Experts of a small language model: width 224.
Below are experts of layer 7 (counted from 0) of a mixture-of-experts language model. Rows are named router (the router's row for the expert), up (a neuron's input weights, with its number) and show model dimensions 0-223. Each number is 128 + 32 x the weight over its row's rms, rounded and kept within 0 to 255. Numbers have three digits each.
Before each expert's rows: "mostly gets" lists some tokens that are sent to it at least half of the time. This comes from a sample of Wikipedia text that the model never trained on.

# expert 61
mostly gets: "00", "41", "55", "52", "90", "07"
router:146093123185105154071115150104109140132160107140071121190100170159144115146125113098146071107140121163135153108094123100167216118129123080076124137155068076111078155067056142179120167112135115087136146068090184077155138105147121083114097148114045192122098124124124183189150152108130120144175138120147188103099090137115057122079108113124176114131154128136206154131150138141142110152099193094092128143092114117105159087107152190163124141117105097133134101148108134125084128134163078118166127183140157189141108123214146107160059062108146150106135144125086091140170100106146143137104130136149170097120159136128104107115128130147112117093138125184169063069111129111157146142166
up0:126133146200124121175114144129147075109166117106163120023163124159094111095161069136176114159109135116170076091173159112158115115122143134127164076135164117134132056168144122074168083131125133139130164098238087194124136126136095071121122076115137161131084132155149133118163168038146121147179147136098125108135075148124155117168135129113077092063167113127147132142110105091136119128133129104183130147148115144141064145113143096213124171165128131114176116159162126162108128126154125145173136120096130197122147097163126080147137191127113132063145145137060192114151135136157069136096102149104167136120098131129128156141154070140115090147138049119176157115147095097100170151118
up1:089172114154198161133126064155071110084213118079109129098076104125153122168095151152170165096154134177118155100167071094083170116090163084233111105180094124134149130101101165092113145182128098100103146179152111146135159169135095094096151123070122150161110103134119098112151127098132105148092166189125154113118051151158061098160157177113113095172160128168128128099108087079092184161169142157099122179163152150123078140155207138121128138091093118111137108089077147115095121120147096124067114187172156167167143113114100078152104140117107141136168105109075123146106111087146112149123139149136173178063116151116171130169134119108138114137149082117151137088150128143111107129148

# expert 71
mostly gets: " 45", " 46", " 37", " 34", " 47", " 40"
router:153094160151060130089171131146168123161152124173084130150094194118141088185113180102170139101130116171140163181066136149173157119083150104137101152167083119122118166079043138131110143077174138096135126077092146065167143057153103065094100134115113129126116145091142161163150186114199119076167124117143172113098110156094098120080113106131189131107161127070196107177136129140146120111115151090092153115138121128110180143123172124131155131093131102131161122159115098157122105142151092115153122118132157194098087123120116142168062111123197112096088122108101116142143100167137155149173129090129152077099172106146113108113048119064146123084095139166172081100075123088123184146140
up0:159147114101114154135097106099133159095100115081170111106177096171128125180070084165084147152207130085174151175203078136095167116073141170144089143110141139143116091154217091161155093141048124107157123133110128131148124126133160176159198087102094112123121130089129183152130105123130138142131165151119119127162117106141102130146114124099099089063127103137132099111132127142089118143183147147185164057114150133137020166145102144126124138127135143115138123088143112119087091110170153132080124120114113152120144126121131159071154130145144150124130082117210152147089134110111142122143137156136159195152152051100134123150251126109133154076167081104083168069128155112122087157139
up1:112112109150145093158119180162141175115122109160157130072086187132167087146124208100149087154129178155096086110125138130129194096076170069113138070164067162129151162076138137195154088096169144170162146135108184097175134137166110182133154135121169102134092118130133141194073132131136111105177096136167085128070108129051101116067095106121144145113123156130114116175148151121114140184130147127162123123158138097147139134087078120091125124159134144126131172140133122115124153110115117087133116138132169133076087145119107138186141115120161125063130085160092127108137077182141135128161210102093116128058127197186099190122073129105105100065143145135159099095155094087091065128133

# expert 132
mostly gets: "|---|---|---|---|---|---|", " 100", " %", "|---|---|---|---|---|---|---|", " 75", " 54"
router:139117082187096144081136169093135133126177162180120098126130125102182075123063169085134120117112105147147182164092143165166168134120132119108104129205133086116126145112050145129124203099128062077152143054074172056179126106124122111124102140100107187170123162098103180138127164158145131129164118136118172136142118167088091099090136124125161115166132161079190180145110136179155127094135157045082131140167141160106169100098169162152136142122126090156126088164109136140088126143140097125193100134143180212114110100138135138114026073111134137106133092127111095140129122110138142144139139103122148081108133103117084149077097104083126115091117169178138106063101116131132170141139
up0:124153060119147129139157161105146109151217165068091097116151110112174119182059194096107118152124102107121177120089064149113120118108128040170130126190145089093157123110105101125127148173171076081141119105105076158144092142163139116176126156133142177123115156140071147137097190080146136147123120124164161140160133084083143137134106146123086125119161106036178138173152096176108119111087152128144113127160209136135158104109070111162108146151082095113111131112090129108121129136142116131160081103142157152137052137116135109125054135146118126121137135187155091095189171104109099190151210047130097160132167107109151142138129125161134102108138105140151168087087087123126163150113
up1:191141072141122142157147166136159132154116152066134119094194161103162092158081124153110104118094114117117188094113098124158129146177104079134066135186146084098131103146151163113144158084151080116071125075108160128107121141147102139165135208148109168121121136153068127135137186126137095140079158110138160154148141183067104081154104182132088124139138111067153161150139142150144111184112172121142117094107107125174207087167112119138093156126128125179104033100103132083083150157128140107194045131141087105142122100087173122137088092137135116118159101095138167095187157088115096112135151151169131160135146104097099122202147137165120142055105128110129185125061123138146178123117

# expert 248
mostly gets: " \"", " “", "{", "^{−", " ", "–"
router:188106109119128183079094115119164165137131175139116109168106153108112086145135140104159075114144144186143139160082101168140154166074166147136117151195088129152120087104051185123099155126120119065188110133062117074124077087145098079097112182122088155161100164134125150149132159107152114146176127076122163165120051145114120119113077122125155105112141140124191120177121088136117079097153110118129140125136105128129145173090214124131178078086123102159125069133106120122097144167140107123129107102090145145093072111145123115136135112087162183128171096141083126115150080177129103141075140106191170133156127067133111094123140153125198087135092115135150081122074080094183208117144
up0:154048110121091148135130131101144165081120171110170122103175137120137141143151149061117106133194152131125148105123133136126172221084186113161088078167126146110150097115098154153159123107114151098147123129150082113164126136129094149128147147106138110062107192138066145111154149143115175099127146149096150184102095152163115125086144110152144099129093110110154122098153151067082075095119077198168145141143115123132126086111122146145135135082109108156160160129107080120054119179089073113138126065123153071109049114088134123127176193129074167095113130154136094084139146191136090188130100106119206167149081129175108119145115111099205086156157142132080160085135108117179147144163
up1:148124117138115159096136182129141119093132163132157121104183132143113128127093098158142130133146126149083125133072130140157067104144207150172108137088105142111138099153136126087151139044109177100116154112113140045121155151114035090088102118118165131128062173133147134105148140145120139094175132145104116136126098162127101131134106107183130103144123129108178232176144131145172076064099076137112131155162144111110142125110186138124143131083107157182124128155108131119033121136105103156133130158152078133125192099108144107162125053204131081130119113144104161100124149112146082154169129194152149162144129045071090112130101117119172119118140099105154126092203085146131225128126

# expert 35
mostly gets: " known", " announced", " because", " said", " stated", " reported"
router:155084105150098174063121137131111170150116176181066067128136133031127079139126156138166079130133174124161167161144152177149145156080163113099137169155101090080101162146128134094110134103163138101123130117105138151143092119141147126087074152032118121154103125137137157178090175050198069126187099140139159109120071094121127113152118123186143110143172072054114150153151143163178106091158132054148125114116119110137133135139147126128128120129142077155134160146066103154109141124169062106157153124106151178135151130184193096135113112129164143090165114213124104149141120124116188152124115148160137131138149074154101127108107146126173029122141113096151119117143082103129134161124
up0:173113182107131134134137127145134138114050113159165145104187060135133183143124155183140139116165096094143182138144144202103135125115110127157175106108107129103117145132117110108128137107135129098109116155119105134122150127100181147147124047106108082070160131129158136137122141114132131135112142090166185146070103139167142067140161102196118183132106032088111167130089137140178084076133116145125137118167174136118131144134110087159142151117127154202150143137056180128085099122089136109093184123074110095134121109042163065111112074097136075101168120152122114157192115133139133122092131151127093128136112140198168151132121135099153057119134092101181061146171190051148103133157
up1:118089145118171105149168142124144173154078139095154116135137141118122170129131143165085099180142147131078138095174151096092180102184109084133160099113152131118149093218118117125129135096118078120144134141107143146086114132165165153100117122121177095109128135207141130145081105134047145151082150091095138140080114142119107164187181123133101140160115042149128093131101158154101123130136127132149102135149114109140095071146126137141125124130194126086129183147087122016190125107122160083063108141190172148136103117078127118143100125124077067209096130121126169044162099130109110150129155124103118109139111204206136157185157095106175135110141064132095120104141166128138126089138

# expert 22
mostly gets: " tells", " inf", " love", "の", "Plot", " wants"
router:128114139160066140080158155107145139135143165182117119166133164111135112151139131153135083079157136121125109167094169134164120152143112093101139132192071118094122155143138161133129142100152077086136108107085107166117066079102063081099116192060082153159120141076049168148081168107196100110146134079192119133107113123131128146152113096197162125117141128069152163164124141155141072078172123138084140140074105081068202130119114107110149124141092098187163113220113096180080141108160083117129105145113135140170068151171145134118146117045153185072137099138098111154168127108068134120102145140175132117108161156144118110102136123160137103135066116134148136131107121103154122175117
up0:098155121096111119155180103103145150148115129143097118141177216083165165127160122154086116127170106158142109125128147114082148115148140110113154071195121152122140093178149124154084095093181162143112078128160093104130148138089086112148145133089069159102091135138058137163165198162206099102059048162070163126175111150181150091114122131184088112099073136034192108113126181160141150141120116171180138111104069124116167099151114128124127167150137134103142165103143069163146169073148095133115088111101093095128127133094186153097130098113149106188104121133074208122139149146146129174141127116122138082070172162125158132108141081155096140133144153113104123151122132152163110118115
up1:113129139074125104087109129123059113135156073119106139116069130133109100126110136067107151157076138091111164169160130110163180119000118114112121080093139140141147114143085134197127123098108176088139130148170148177155130108152122085137116147172132128190116133113197102149107099159138178147209162090091115167143087079071144084152099136131134084093074114121129139165095181144092065142093173123165094118095135201133120174146112095122134134124182115095104159098131120157166159124102089118106166101118124142123161190140171146117139130116102180144152147129177108081129189132193149099162107123085120149135175133108122082149162156135195073090167085177151139098150116113133102115152

# expert 123
mostly gets: " he", " who", " they", " she", " where", " when"
router:178105136162085149101130125067169156151147140117077073145119142143127085145106183115126133127161163142146131143087141168166152118121144137098106163172117104105115158122130160092127135099144103083136103103116122108147092097087114116100036151076091163140110170109102183168104122114157080135155094088154193122131134156113069140143110137145142112111128126046169128158182125131155092110191130103101113119123164104102127133113119170135116108110060119105125114190098114153112113155158068119143100169112162127082131196208220118093141052100160192085219103131085096155150097108112112198128118116153161120129142067127058108125106158117173132111112153171141094099131044087137128110142
up0:130157140112148122107143146081127076188155092073163135146142092123175165123100138121090103164150114114139144128139130107146142125074087087149093147141151145134139083180102111143128110133112144114171113170084134126089089121104135159120124157170102141164109121133116185177122066191106202189148117111107154158116129115141131121141162126089167127147075178170205141120064112139110038097153161150128121114120109152159221156184098114103152126101254131120075109099136132135104150091148086111154088107194112123106132194105142151100107153041155139126156127147154175176128167133112093081154129124119085143152194136102105149078133137168105134057101098173133117119091154098169107133145
up1:163127115189158192111128145145078219092046085080139101143106221099096116184095136148133096158097086158099122123118114168183104135118157146105130176146133070087175158193103118113161147147120126127090175157103161147102122134108134084119089090178164193158123156136125057069169121084107067135120189154101114063097127107131113145120100136130153076176099117146083101183177134155143164162135158133128122120149139168160125148154101097128117100101130119157147163146113131140159076119196121113155142087096119120144139173113088122135097070170088112120120102143113080091110139135148105155119126125191071132145095129142108124129076122124103106100169131112129129240154072141137137100126

# expert 80
mostly gets: " player", " son", " title", " father", " politician", " member"
router:131108089157090155108089189101156175110156190131146032158087141087124113176121139107139130095103147118157143207138151184130137115134157082129112180123163086083115147131062143121093153125164106125115154129148126168183095112142115156136086162105127111176089094149065154130134146095126102137140081078216152167113118151114129121132050079146166177123133135117146140130177149154140144076100163111121100141112110117065119129111174136129134042080097071148150134139100097129113090135180086099148147163124169147104086114138139087167137110097137120097122131134140094123148134108061119190076111101123166115060181095176108094135129086120168084077110088100133152154087079118172179151182
up0:086141152131124121093161168186091122115109176106159128161122173163128129193152099140096081154114086101110123111105090165149106070096115136107130082172121103124142096159126058098181117175119089052110164125128114110065145088135090065130070081145116108209184112139119065141086110097206064144142092122180156150145144137136129128123127153067155177126119099134174116093164091177132145139152177114130137106129166165096148157153095110105087119088173155173157151145083126144110132115120098143121084155117150094129130157140147070099155092144189160072141175104096149129150130117113128140146127181144102135148168157120110204094114113181072046150117123134116122169097154073121176169090
up1:110100126137100130086143087195106068138087095160083146169052148189102191114066139157097107168101132146110161126143110120082086153120112237124143101147108150134140164103136146146103132081117155144098157156123122154237157156108144042104087140114157138145095134130161142135121099087122132103144086162112182084141144134074104078146145081107160132134130137072133107121082157138096143104130165149119153192095123123128127172140212127151147097204134128115148137087088134157163171134146151079119130082098150139133087082155197143177127148125116147081139135100108122203111095165088162102156086152077178122126145168122154122106066144140108121117126128131128145137159168120178076135086

# expert 141
mostly gets: " due", " known", " similar", " addition", " According", " according"
router:112124081128122167109140146120151122113122152117127065138083120117102090155127124122155091119139109129167159176116165192141116177070161105114084156119120130099136158095109123182147167114149119084135109121112134120128163116103120136171114150072085134115095116103116158158104178063160137175200100107220133116145081162110141116101087160132144076106145106028149151145150196135128105091037156095146105155061106166098139125144125120157126101112161097174197176154060045191111150136140062120195137163143132163090077183106164113121140111125126098105134143158093110176118158121100164121132140130123157115073180093154071103145120153118207125136120092162142130087112099135152134175133
up0:103179144073136123138124128099118151160148072105175107134154097110122071120116135160141170117150111163126108158085120150145160129119131155050110213111098178109117109100122125145111121100153161174079156176113135107137124148125138134175129113113089153110135116111139123131122088136043117123120216130093121130132089105030123103125170108101164157154148091122122129111141140179107160168082127136154159098110160178123064155153171159157163124194163166176075126127099074152141147077133186101149165093148090152118161044165141126137134082119142114182102096190151103072108073131164159142114156144118141117129119170057071127177146136137073090192146136054146150173102086109147135096104
up1:092129118102186080177176163135102182126132080105182089089123111110143134162112112152166142160158144147157159137223133136176151097101126084152085115102107135173106119099175127228149151100146138160082151124146113154104139135153177134191137074077100118118154169118153129095110121144113184097163106170067097151100152155103131123104138141066128148108117077090117094114177107178093089172134160151120105071104131176152074164112141100183138108111120143112069172099098113140115158130153102100170161129110112104146166066156025162079108126097137131179134114147183099156095111128150148111120116124059128154134149130137064133126149093152074076109120110108135153180131073181138124087121

# expert 174
mostly gets: "\n\n", " until", " soon", " but", " it", " There"
router:152117102136063140078149086098186129149126177169146120119079116126094079153142179134139128113126121099111148135051095159144153105106198125133130131120076132104110200079074147130101166106170115117151075108093111128164097110162133146123063130138041160132084151159105170185107173107097118159159119115186146154128091137125067119144103097181108115106156085120169137162168155160154124126164133091140131131153155130088106119139104191144154084075095090086124079162124112151094103148188074163159147156071129136121116142116188123131124118092137179104173092104106119183114145113023160144134111097157204104060147134161125091146126146102145141142100140170152092104105134065087172126147
up0:077125138120174119089101128127131107183118145162143132116076129073113074105135147130138154163131188149107144125138090118117118157143212165155107143146128112145108136155070161152121141153131128099011101142115115121131142113120084148122077113107103198132130211147128142156146151161157150121139142098198095124113102127109087117138141066162140105127127134123165124139145201225149188070115114126148140155110136124129115157112097132089098130113118080117121109116118115239127140126164124110155117132046168165144137130091156119142085137111151080074082175180108135230111197102070145140139131155115126123132196119178126140135130126103117095045102151107126124114104135052127167135126
up1:071132136101102133101096111118100084106120138118160078131070102126090124162133159157119156138135127141119146125057049160119112087142145174159100126113110108135176131147083166104119153121154106069094092148090147152132144099143115189127071096111035172137106190132119159164096137140203162099093158168200097158112120103132086140150145116223120115107119127092131086129158179224140116099092120133146159134135148112095095139134112134140102129097157107117130107081112156157148115150219110149166109094048120124171149116095173105132091157102130145122119203131121114197098191120157165168146145100122166109174116097198134104159127118117114114107083147101126146136155142091094211107100

# expert 215
mostly gets: " politician", " Minister", " president", " Candidate", " President", " Governor"
router:153121090112157133094114173109127155135130142170134114175081129106103116118100138153169090063092169117098133169128160176142127110106116088114127174148144118110147152109060145100142186122190106131126115123139154105173103130145112127129092129079123152145130149105076172122139159071151116138118113098194162090085130165124160118095112112171130124182173128114148131127161148125139116145069118104103070180157042138044122106081174114141164078100094051156136111116114114159122096115184104081161166203113141206163127118138136071162092108134145120104111114189125109162213129101095137172089163075126180095098164098139081081102114083109187100078062148136131099086152100146138146167140
up0:121177148108160112137161193114113146136195150090097146177078128161105095142110200139052090151085181159098135180183157114069140088172131086104097135096119134116160147127111142158053143148139144137135144102125178068112139157120103137112139158125115116166152093131149150075187086163121068138108124112133108126088126159154131136075028099127145130172112101135096121094132183122158114057078131101085012164157120125138175145131149118043125132138121117114109116099141172111150155149205087098107113185113150168124105126064090125153151119100134122129137148159096199154173104148150169111138132135138127087143136114184119111165124119091126135095107127177184095098137155147151138097130
up1:096166101108134111147115170146095155148088157070099113135191093153121067135110177121122132220109088072126128146146119153117135130176163136106131043146112179108139122095120108140107089132134156153104195121150146137113142142185168174176114140147127164156131098132175099102150137118096143122135119147066130137148138088054138080092122180079147169122115136070104105103137163172156095088148162156111107116110172139136164112149128101089147134119093174089056080108154090114159123133159127193104091123150179060122120126136112169047144077106164146176147155129149141151074148064150144111140126143141155117099157076108059138152197110163143180147171105143160196065132135153140081122166

# expert 144
mostly gets: " took", " received", " take", " gave", " making", " provided"
router:147087102124112152125171150062132117115113137187067095123079166105131104126126164128146114111149201154168121160086187175113127169113112094135137176179080142094081179063140157156101128096189094115151174095075159145128148110108120101130101202048129127154120145103093122159117175067143095079149105133131151105130143159080135128105093113200148117129171103053145145163138185126195114134080120092128095198109091095112134093104148112158145061106140119133122120170033117142101106122170129116182175130106123181101095169109199144143140127078123177104118110125114098164138150113110182149072138109142153112100105123138102142084135153088155095091130123166121108080090083099127119127129
up0:057132122081136169174113092122130089131150121084153134135127102126134142137103159087110147170077092122154154119141088108093143148131134160132126086132154167147148131136139133189125131129133074114081153120141103150149107127147179152165152134177106107194089135113185154162166093204059189102194122151125112099128099120115096160156133149123123214134144098124102109112112070154100091115088167137144112127099090081171159125116150115135102096139096175121132126103103123115157153157143099167121095072156166143144106074118046165183134138193155199140110102123150079044112141115123095080137120112067160165199148130151074134197131090156088041097128108140094098125110159122141155056137
up1:091065121148132174167096134105132103152128106105173163151081145112124181138092099095143081095097172149142106102149128164102148115139133158120127129081123137098129097128162168084125154079143127156109170101093069168139117151138184115144146111117172163111129123162156141076103115210106112113132073132105145080107085163151114163140053146143134129124168204146108105138139115141114125170112148117158127192197105117064116143122099133145087098196136074103136193156081120089107101118119103168198151096121130137150140029121147116129146130111144162134140140133094093145158081131188133172124139124108152176101067146121103134191096112170116139185158067088103102182060080083104180065113

# expert 46
mostly gets: "Music", "=", " Actress", "featuring", " \"", " Genre"
router:138088115152088182099169166076121213158161139163070098134128143110189104129128160123112049131138167192197148131146179110183170169110154081061117112141062096120064146127080144180145145079129093120170069149121154138145037060139129090133137212091103175141118143097097154139119134121131150123126106088117166185145094131103129080150087115135112125147141122162168159136137155203133095120141112124090130117062072111119104135127111115175179119110132087180123106154128105153110138139126077070138165154157139138119090163170135122158101078113190155119150111174110119112132066128103139130085160091116146132103172130154113114081129167131165087092091156130165102141143105131145108147161
up0:110198143087157137100118134079161147160114138087083120144142082135125080124089089135093114151101138099138118120107121122095128148051179208076143133114178162111159134121191118135099109174114126083078126136112188121148112180146140162172094099150166125153164125114138088141117127129127120146106100127205146173172106151093128147100124109092135144131089118084140102132155189163157114166131148119073116120156185105140181169109139181133131197125128114070100160097110120129152132141128164120109119095166120143113209102163116154096124115141030194094170095077151100104139155117158121114151122182164147142111199115049121152095176111148052141074147115122157192126089060093133126092119
up1:137153167101131101184174167142148087133132132128101100161087137169161066116175158120144116137155156157150173071174052117145123166115128109128146132123134116149137149091052159104138130086099106096078132183111136118115135175063161127104094076136100240167132131085082097114091081142098138074125138096143122170109102139088118097125182180104138126157168099113064106090136132178143130125108116092123078142098083155126103091105120084107134152176164103149113123075122115153124205109146127144123156145135150085135169166133104132142115155104165064112140138170074129068133155156138137195083210101059115117075110150130122182157087144173147081123110163104185107123150138123140121069146

# expert 142
mostly gets: " Z", "z", " Y", "Z", " k", " z"
router:133130102184127121100153138123154120151129139131135111161099185123097076202122169087146084100108174127114111183121170155176116140075134067105144122138095098118095158103141147144097144112162118092176088133129098112156125103160123102122117157156107128176134176131068145160139126115157069125129107093135157125067091136102083119135080034115115101175152131102142141166113140162122098080173150118125115178104125093121128124129102138157136099136114114121161106155145121135089116141146126063146197170098172157092038162151132101123102132133230160136113079130118090169140101185050116107097164084100157100084158072174090111098079161114111140126079088192174070118058141137100170081149
up0:124134102110084109147205168162162156132071116127121029163179140151117088122092119116103089138112162164148164121111154142152138136171125129084137132155118100121103128119164066075173084147163136171078089158117081151086167104138104153161111145157162193129122114122117152028114112172095147137193108056171154090127097099080070118155183155128126082162157107121137146137164142151151080119094180122155136176144118142145124095139111132118122196104150176081143130103100118125172111091162173127104145108147109114135118102125135162140103130122108138154079142089146119097158179185082064129125089138153137113155138076061114136131176105188139115086101089133081132234130124117128176083135
up1:096091123080120118112077106097076121065129130120150157106143194128123165120092213069140185128131099168139109134047098127133106114159180108168121179144149111140132130078068111103152126116110128139139085087108154134128106092123097156123089132173117139105096120094148194111132120132116147159109142111157175121101103104122169156157132083144108031152104146136110124154155146064109140151125134132129114195135128094078106188073147099127135049131087112137174090206159142215195099132140154141137165136137126225132157155105118117132140160176178102114130099113192050095159109138107135133078170104112177153136123127158111117143136117104151087083157138158095142113133125102082189114160

# expert 47
mostly gets: " 10", " 3", " 7", " 9", " 1", " 2"
router:142127106147091149116148160124123148160160160120105120157151111101178112108129168090165111061171147116107127147107136181176138110103156119143112147207096112127139158109064114140101197125177130080148123095058128041169139088140083109082110162072124117124113166096131156149108158093140162118197125127180112135109100103075124125128142112168185093130167133056199192175146115136122094073147108115107122179139113094158126128153199115152146148149115083136127131176141142148070123154127088122184137180093144149089109154114130090132055109126127137116118069116091088160140151180129129134131106041135173069131151097171084092126094141052143106142101124143120081065099133134144174137160
up0:125103183075097152149123117154121119168144134140113130165138143119152122178144167121133096093125160152108128103115156158151163149144096094170137088051092134095114133111114146181108122097171153086110119082119139110127124140138111152107167106129059113113132149115106135169084132107108155176117071127147074154087108168162084145142137160164161131133164105129170082211128134142107112121063138165169101142113091061143184147136152100095096114152117163133110112064130117113078132126139069083085047097098078161104161209081122111142129141071170210126067082176125135181156158140127144101174168123103149128147229127173135079151045145107108140092193131107108161124107135131094137124098
up1:190109068126129119120108127115127125119130118151087129021100116135090129120096197138151164145163139082143093140169055114150122153086182093169104121161109152150153109132174074137134137171080140181176115084145123135175121145142122126189111131110130111128096121142118183159141184098077157190169138123108143133089175120128204145096108086119146154105153101113070157170133144093118153137132125130126135076149175124150123115124176066080124118156124140161124130173137115087085140083111067160128117167114156182130120117096151166094116106120115131079129124120123141164134089074127141149125145130099158194064113135026149115179177141082091140101214097091140123046091083136127106172123

# expert 236
mostly gets: "š", "ș", "č", "ić", "ž", " Š"
router:118148068180146128158139160141178116165143139119119116112096195140131136187117170101120133108150174146097118138110179115199139171130165108064096123161070119168094153088156167124076155093142138103164079069118150145157133112117089072142108126124112134176085186139066189153119137109163093101133066103138137120090079121112096173113071064189125105164153068113113135118126152105122106071155208115126095169090082134077124081119153116160151096129104124140165136166143137181127095174139136108146178142134163175132040160136134113147117147143200130144132104155128084165139132194090137129099151131124118092081165096177125164130102123100143102173135136172126061108085139116124199147118
up0:137115095185100109138134101130069155198123133160145143107179128174172113099087134135141118197163104114126170150095131095118087178094064158164155071100187150116123114104120118105116114134137110108150206096127132165133103130126041150168163142141140069171147096138125126141105131192120105137126141121077102080082193118151187132103151103106162111044152182131103135157102132141134114158153081157142084097176147097124152184128135121105100113135155171139170113146175145132190204109147120122129064093094080049129138140129142068109130128122176161165111117172126169126124133128121112122133103120111109184135154128087093165124059062160098070105128169118127124195123149103097078079133
up1:169103113089114116149146171151097123084116098107114106140078045101132071135098124159132134098096115117115111168149135145168128065141193129132079156107125072112085054186140120130187123135122120138180234122132083152157162151110117088106129126164124107108099149119124181136175148088083118120111143095084118164138115151142155152190168046186132112096078137130157149146148109151127154148142137116106154140104063115148151094091139079152128175126156145174160084118112148219163109130110121127109146077150128150155127178163125146153112139161133102109117159145127071118109141113047107128048118075066144119200144117067142124100184070109160101131187161164175121106134113145144144138116

# expert 51
mostly gets: "|---|---|---|---|", " 2016", "|---|---|---|---|---|", "|---|---|---|---|---|---|", "|---|---|---|", "|---|---|"
router:135086100151093169085127160132153106132142136180055123162080172116174132125137164103124120106118115191143169154112143109152166125117158138068094142104121115131093168070040155146102215082164136126192110052138141052202115084098091103112123117115083158105082137075117154132096134156102120089149085144143176166151098169123141128096134127132150155163133107081187162120146115136134111067069149063089133144120105149109157139114200129166113124116125078128148069167128119142074133160137103122159179142107126165124098173155137108156016113118172136141134113127136120164154119131136147178122142091140153118113153114159082129081104119140152105119112187152177067148117121097095175174129
up0:130154176102077094142147122138133114131078141117124104150111174143183131123156083161124124147119077064189094166135113161116149131184154162162117121095117114119058093163179178097111079123172161126136133039145099092077107123149079102099160097123206083144125100207136122143077089148087150100074164091128131056127121128136117151135119117132120132116143120121074115163212102170135201174167110127141153142118145133091135119107152087122139105139118135112118084128125162074130087160157148172136134123103086174123138124156111167135185094130128118147111160135128131144111114116118126139153107129210155136170140123117128099115212152149159163150096034139069199166094158059112177098149
up1:177099171173041175110155090180094109164082147102138138161087114138126087156121107243156109127156156084164116136142131122112155114132100153130165088104135109125067167091156136170115080199130144181111161147066104133089194140164135173110171098163054156118141105181104158067083193107095101149168117124162097118132102034153137139119138144119123119150108111150094141152142083122146081148064117137149121114114079097170136163165075140105101127118175180130109163113118129085113167082142149139087122125132149118147177174072096070077151107125182156126192141110123127109131121110150141142127117162136123124141126153049123120125082149143100125064186116146112153126145142144134143106140

# expert 147
mostly gets: "0", "3", "4", "6", "1", "7"
router:178094114199056143120138149143144124120147115157119136176127143120158123155149129064143124129122150146157151116079138108142187131138147110095116135160082049137103142102023149145118166090159077114121128024080147073128157067145126133073104177114106123159142107138085175178133121133167104082151111118140131133115120165093058118086139122136166071174173119138213185119134120145176112124122174065103157218064126080100148128119119215207150110090116098149143124163118115150071108168137121121156125157094139137136150119155165100127050125105166140108148104118136073142137122127135130124131117103126154120093137073140118110110125142102114123106080120167107113084102106100173157160118
up0:070155151193050147134154086153138112113068107109118111106102122127196131092157120112115107173124231126147081136113176109144196110143154075175136084107103090177071137112123147171092076171147104184093112122157193152138113094140148150114155132140158095105144126144109103155024130140146137075115058129152129148109151142137154124129151099105115200092121123175097134126093105113173139175140162105093123120102106154111198175099059107150184116080115121109145150121142124132134091077172167075136138129123089152118105136139103121138172149102165092101123105076119189210144125205110150117103187113105110101117154153153157148108117167162097141093151134151140165150134137108098139110086
up1:181081097128137112124131117137197128127179112132157122114101142140190055102146097080125109160134120148149166125134148117131155169127155149132105117106139156143135142122135112081092106077142101149108125155116170145117129123115094103144177177123180144185128154188112111154166083142040127074159126157124115129109099139127090134154129094153200086196116125154145056125096144167089136123161201168123121167134100097094131132069131162156157087087123078112146188101125076154077129064157138192114114137098085104138145131120062116137146083142110142191116114152127183066133128126127149100130113118113126170081143164157082071139160155102137069113091081141152164152142136085255117122093

# expert 205
mostly gets: " S", " R", " 12", " 16", " H", " T"
router:135097119158117136103190148111118142135139112126079139176112150115192088152150167083150103089117121131140153151078114171142137140127123144106103142148108126148060165099057127164139135120189119092086108103110100057160124105126092081063093140123113150181111206136111160172139125125126130117213087116201123155112134113108130103134130125124145110152115146117161158164164159120195080113186120110099115113114119067152167140121153155154156109124084119160146132165140105154114144200107087048140113121103141167104119192128116076176043098122165171118135104144114046143169132155150113141115124075128162075128145117148092090063080162088103100106061175163140095133083160064120171120108
up0:106116135133132138180130186138121110121153154109115146109138121109078120147120152176174054160115160235138166098151113189113131144102111141094094106151106033082121108053123123146121103144178099092127147104106126152080152162148146175074109105133104130132117161110155151096087144106131082133109116134187120127117104176160137142130102149119105148150077136125078123165137078120153159089085164108108107169137163107153118113106169103153122133129102150127184149148126110181128123183101051131245133083043135119130143166140122066192106138132076205104090126168087069162168142118150113096131121126183166127129108105125125188126070116151091150111147070116154073177134128143137122132125
up1:118234165156113132103129137110120128157155178139197133137108103092171123161131183146088069116121168122126124150129175165154148098120076158080107113109111065116154158172120141170104079093127129113104123096154105116098143164124063122141132082131112107154157106119148097152117129157196102162124162134170134080145151171125041155121115144130170134136114162146147159087177079158203160075113138072114189178142175141147136124138128150132112194095112148158087126104105146105157127143157177102098137121194157111110146127140092111049117113066086065097112115071119106128128099090138110128149131163171069061174201058132132134076133127154115115127103135147103131118136140169082171083132

# expert 238
mostly gets: " information", " history", "History", " data", " details", " History"
router:098097125151151159084148150102165210123130179089124076179146151016171110130121169088160076144166159106158163148114116161106117127103140076082116141160117086092081142148073140161119140125172067133132085087134119160152093095132145136111069150076107117184141101107114149158095163094137113087195105093168152119130107156101125144115083188128193126172186099055140111123152177219117088086078176120140100118077103130136094116107149138135174121101136095170139098147117097171097126143159093143157153164136160191129107127125133110191113104160130140079175107151143103146157134104108120170139096122158125158100169157096096111133162140152148120115106121095173124079106134099136155111211
up0:130107120156097140145136089114061051136144073088113093118106094092124141127151158163094107152096117132137177133202129132088146133063127123164090111140144139147192119159139119106058121129056187123133118158173110146111085183111160104177053109093105106163194101099126088208109083100154095137131124081074121125089123127158124107185187129126132142178103071101120130132096122130121092163093200084164112130125128133113141139145127129124141105148157083171127146070163112138127130162130096173121173121122115060118129104171187200056107184142133113134072183139140102109194149154140133130123117139078139121186159163139102137127122122123133114123196203107181133125112173129161117143118
up1:129077135139128134166175172133134111109078099115128115121117135055133022131114163123112132135116140139130176100147160112104174136084176153094126147109185155136140157121098191197128156081164092139106139121153148131152096124123138150127146160059142144145151106119103100121161107118120160174124140168115103102091136150095076131152098133103087121192113138152152095123099202141123139119114157115088044153133123121112132136169178047129115167062121130132168084078112025120148157187195083148109142086125112143102036165110081109170113097144118146138143073125129154064162130122154197139184125133113122113099169132130091115104139108129161091126147132141074124081118147216131115110169